Weights of a small mixture-of-experts language model, trained from scratch on English Wikipedia.
Experts: 64 experts in each of 11 layers, 64 squared ReGLU neurons an expert.
Below are experts of layer 2 (counted from 0) of a mixture-of-experts language model. Rows are named gate (a neuron's input weights, with its number), up (a neuron's input weights, with its number) and show model dimensions 0-127. Each number is 500 + 50 x the weight over its row's rms, rounded and kept within 0 to 999. Numbers have three digits each.
Before each expert's rows: a language model's description of what the expert responds to; "gets" lists some tokens that make up at least twice as much of what it gets as of all text. This comes from a sample of Wikipedia text that the model never trained on. Tokens count by the router's weight.

# expert 28
Description: Row ends, article the. Row-ending pipes and newlines in tables, paragraph breaks, heading closers, list dashes, and the or in after dates, e.g. 1914, the.
gets: " the", " |\n", ".\n\n", " in", "201", ";"
gate0:533451523521481418569462415604478429464542529507552552561436510610574538498470532513530553489596539468533469564511515516533509504499556545494500457584534463570528446472474446448583556507419563442577438524550444486446525575543473468553555618439564477512581547466565440472473598554556451518513584543381488525442488474510432427506509563473416493465473518489442551558456518547463528579573
up0:555431532502470431573502421608477465462526508509522539538451506579538545478458562510535539465586528489524475549510525511517480506534564559528501476581551461578511442501445451465591522482430587497559440528553456472446556570542446452565547582461545505538579502470570431505501594556515454540499558527417489537433505452463450409518540561507426494492472554529456562559449524510465526553584

# expert 17
Description: The after prepositions. The word "the" after of, in, at, or to, plus table pipes after names in manager or listing tables.
gets: " the", " (", "\n", " |", " ", ")\n"
gate0:549561515492581512565454436514407479552451472449435568528468452468600524442482405505500567490544490426541564482496499459455449466464590585518538495480473537502528377518479517488493538477423529541480529476419491483409512550535580521512537497477500462606501495521554493481414484483467479464492603491431591501523553464507500472566477463528439472414426538471373503514398470520582474495491
up0:557526507461539540535445437506444460522447439466442522527459470446589533464465407495502526482538473422558558447499519477458491474515564520495563502509510512515532379497509503505485512436377499524523523514419456515382502548536588513504523532478492440636458521519541531488384462523483498461467598485474538463551565451489478474533456424569449521438406572506373484534444508532633463503486

# expert 12
Description: Sentence-ending punctuation. Periods, semicolons, commas and parentheses closing phrases or list entries, especially after years or names, as in 2014. and Ltd;.
gets: ";", " (", "0", " at", ".", "2"
gate0:482477472525508444521470486541405462556508527432483562403506435524563473581540421483488534530583466398429461453432439468523515496507466506560479504483508475441444479533500469470520542573435454527502554536451555547420452511504570620554503511454514432480535465460643475545499486459506435444578521469555532456458539475555509490450462471497551442470469497489471449436548438474448492526539
up0:541495546452442513484533500421552515519485473461495572501543498539464436567542482390493436494561468549473501557452385474511531514451509507530495471545563523603534526516575517466543477445551534437480544596450519562585497467486437466503553416526623462477585549471587528488427540491588532492412497486528393455440496563476545521504593540517444419498498573595598503441535559458484594483482

# expert 46
Description: Born colons, month names. Colons after Born in infoboxes, month names like August, March after in or dates, and mid-word pieces like s-an-ctioned.
gets: "al", "e", " was", "an", " N", " is"
gate0:501615492469479485538456442568461557496516508448548573435536533535464506524525478489424519502528397428463490481472519372488573500527505595487493506587484524562537504507498492501594491637508413476488515586482480555457500523516470531509486510518416373445500498459545453510456495485486420379486586498491601439475538495574516552540476478562517494390453583447465461488529444542531541471556
up0:469517435513429465578470444536412459524559483412564554405574504549493426537496507471473486486548398492392476444531505416499567502492548648502457529604467552611547458506440438484551492588500449439479538558479526561491511506531492565522500481512479446436457463457534433512519521514391420451506558468463556495546521473523513485479514507524541524415506507473476437469576486514533520463452

# expert 18
Description: Infobox colons, closing quotes. Colons after infobox field names like Genre: and Location:, closing quotation marks, and years such as 197 or 194.
gets: "\"", " M", "\n", " of", " f", "199"
gate0:540507417492500541533478512493494549628479484542566578538565482622444458446542439544467581498539501410465465494481510456508604513452432477465517542522511557439503503446451502521432541561510467479496467439481479581494499459483525623541528584456507507474475450476510420502504494408401460407486609577522546506416499540575536515523459528575618453556457447438425481484524442499457443472526
up0:444517514377491457491486553471519478412491477484557422502525598518484555563494527466449446497465480624500525540519420525439396507485502504523456472533478455526496453475429547499580381510495447500507537546581458477477514487458481411476416505543396476521542525515488522505531505492613478594510420516430499491550531532451430493514498496416422578549618505530541497491375470449497481505461

# expert 29
Description: Infobox field colons. Colons after infobox field names like Born:, Founded:, Location:, and mid-name letter fragments such as Hildeb-r-and.
gets: ":", "i", "on", "t", "y", "et"
gate0:484521467510492479459565495471498526496530506442497456439455462484537488555590503408427511527512524519442539426508449472444548480460577471456445549548433410476505583546463503445510621519428463480514491581506470479667534564502552503447548511508556500597479492472534438522591570583452538504521476543551469591563459529503531546507515490538528516427506425413473431434426522545387491486431
up0:464522487505487472448582509474506535482538513457514461446460477467518475559578499397456509510508520532419534453513451478431561457485579471463462543552422397469516564545468501444501596493435457489519458575520441463659527564482534482431549504533581487580477475462534463526581569578460543504505486527563457593571471541497540526499531488516509531423510445409488426424439532534403516481458

# expert 53
Description: Year digits, demonym endings. Final digits of years like 202-2, suffixes like Filip-ino and Argent-ine, and period or parenthesis line endings.
gets: ".", "8", " as", "2", "o", "9"
gate0:541572460500513490503388471548358454558489496420528539469514477611493433519529450375514632435528540423510541482545477428491522479511431521512506506508521559431464551501550470474524524528485448512515543588450419548472447496516474531505405586476486517540620487555537415426458461451513538449540529489435563473516672512501576452565377514520507424444485555436420539477412457566477510526502
up0:461486517421454520495703478442575450424569525436472438519455485410407543500535574590507420569543360483419430626484532525577565543593539430522445532482492529472511456533485478480465549472530523482503468482454486408552528554464484474539467437490582514558406564461428555556575535493483437549515462443555504457489424480497558523488576456449484553519454552520513518503565542395546515473439

# expert 26
Description: Coordinate slashes, name fragments. The slash between two coordinates in geographic entries, plus mid-name pieces in foreign names, like "Straffi", "Alf", "Ftouh", and words like "him", "University".
gets: " |", ")", " –", "R", "ist", "ie"
gate0:509506547492520502498423466579485575598486519421528528441476503581507456529489387507494539448611531451516517468515451385485540470537509578467528483522429441452517543524454526498485524593456512478508538537451441486534521457497468602545475543481604452470475543409501457555527470485538578531494544485523506538469595519488534460417486467504472404414453456473388484504603464525496516412475
up0:492520514508470459487618493493542473457485552526510548590485492471404560460507573473577473555446503560501416513451527614575494557540541422514480436458579552547425467465512473513555463425465525547512476504541502494503472553517536401417513445555454534495442481609459524456427533518397435481496489531514525469535411494503476482582487526499531588535589530585604479486334561492469447540521

# expert 59
Description: Heading equals, T-words. "the" after prepositions, "=" and "==" heading markers after blank lines, and pieces following an initial T like T-r-ade.
gets: " the", "=", "The", " |", "\"", " T"
gate0:474524518442490463508402410560502540524463469495537571427448381526446548480519453491433541478541498486478460418533485459424509490551523505463486469502505598490525529440532499521523551616507510495521623444469430547482418546503540537527464526502488420477467563483523571443444549446475531476550522467473507425518457509491505520461429492525518434497399443480446411500484446514430512510455
up0:528456510444528502454478538541515563455456604483606549435546443579470481554460507485446589542506559498461477479502411499548474604599511568545449539449373571482520636430494544575503469504492515605460505584567515605563529537515538520561462454528440523526514415480561453540375500515416465478528479481510537494455488508450467465528418496463499555615600516419530406529500484419516436563580

# expert 47
Description: The after film credits. Sentence-initial "The" in film summaries, spaces before table numbers, "the" after prepositions, and word-medial pieces like Mal-ays-ia.
gets: " ", " the", " in", " S", ",", " and"
gate0:438474558492480465457431481461403454482460467558508527477487535528453459471520375515541554549495505482491535527542470517524479538559517500466467473508492565423575463461508465561579605491504464467595558465417455550510535413475540484492554527469515519499596501481555411541412542514537448464426575481457561500500564470439467556620471494467517486617451527509486584550545442463482605538614
up0:567499452492523547540561513530578493504542576453495497472530452450499486515481428479454433419484479514473450458475510465484545439482463486521531527457468419620471545509479565463437449480504447502406473517541504452479453570519509510510453519537490459480374470548508582479636441431433582488551453486585482529471389550562538417429552496534469542377532460499506417438429567555547404455407

# expert 45
Description: Sentence and section ends. Paragraph-ending periods and quote-periods before new paragraphs, closing == of headings, pipes and the ro in arose.
gets: ".\n\n", " |", ".\n", ".", ";", " and"
gate0:475502545493506488563455533477478473523496561503499565432465550501552508466506414481466500391560557397537491416448492495473577520485434552542447492385405447467522448503507456473533471526471528542489530596462553522539451394531536528510512599536538568496514426555570462539407530508485492431577628556506552529529557539470523463510463445534475517425533546496437489450507441513551535451524
up0:463437528413489491527535427482553508462422520535485490466552547583491504489486566524580515451513414566516503491439468504460480471681434526435557487498610501504590544521512512532517570530567450501436481492443565549495505512478538464568403438475444524547500491514485504465542491491465562520495489470465501550503412382441519511563529531508573466521549517513485454504503458573559536579522

# expert 32
Description: Commas and spaces after dates. Commas after dates or years ("2018,", "1940,"), spaces after "Date of birth:", pipes after place names in tables, and capitalized sentence starts like "A".
gets: ",", " |\n", " B", " an", " He", "5"
gate0:530508457540520448529549504501476473527516516488457509487467451537514507400509466499473505439528458434542615489454492438445641432393452520432519535449502518528492444553566603543515544612534504500588518488476534515515527490536576567485484506528629501390477526489427491530483502488428442460587603559480560510475592508509576555474515510519568459460467445357424527516493442579492581521564
up0:442503531499484561508388497482495555499456484518520502516524513528524538586466511520523522570508547550462387538556466581547364563572534464566526452561508505484529518464427454452525493411447492509425475442502438501460489514482419451496487511465394497622571485529566525414497477512572571507432417454507461567519385517492435473508498469487391538570519563634589479507524547422497401441434

# expert 19
Description: Sentence punctuation, commas. Periods and commas ending clauses or splitting numbers, such as "In addition," and 6,795, plus percent signs and dashes in ranges.
gets: ".", ",", "-", "–", "%", "In"
gate0:413540498480532473505477560555451421565491545466521519443447384495486493483467522474531564536568496460533500503484501384492571486540547561530500520395539567571454367422581557514562505525494522583572583506474437552541501432569513573564520558540503526509472540592497494498477458536432545458498510402528474549464491511508496632579502467529488468446548456361439460389477428553488515512561
up0:421547546462531495543494567576448446554498534480519501454461390462466511502441540467553530555581463489547468534489522390483555516538542548572509480419519591567450362388559561527550509497514545585568583488508480536551514431560484552557530555543505530502497569599497507530455460539410546468502499413504490533488474535524451620557512483552482471465546459381446457400472426541489511504557

# expert 21
Description: Table pipes and headers. Pipe separators between table cells, == opening section headings like ==History, and the after verbs and prepositions.
gets: " the", "-", " |\n", ":", " to", " G"
gate0:523495452510504531579540456500428451524429519515531479483469474529617466470459447481460559432568522336566494498537414429488473457522525557428477471461475593446445452496532552536519585594489552521376522451532520523496487548507608498557489508516461389538493549486537514485438478464470446519576572528466560451504440470449499512539448489565459450531520520513439534519551445562409521552456
up0:476497592494519528529453522544510601496531472509577602469494500511529547530485544615570492476501448528487459414505518425607577463570508503500555482575440448442535537474446433512502521518490480402503542492502456464566520440416537545512497578440643364490486456524463416519449548575463408511495504473433423518552465480533569548445506525456509507534465549567468502468453597523490545457526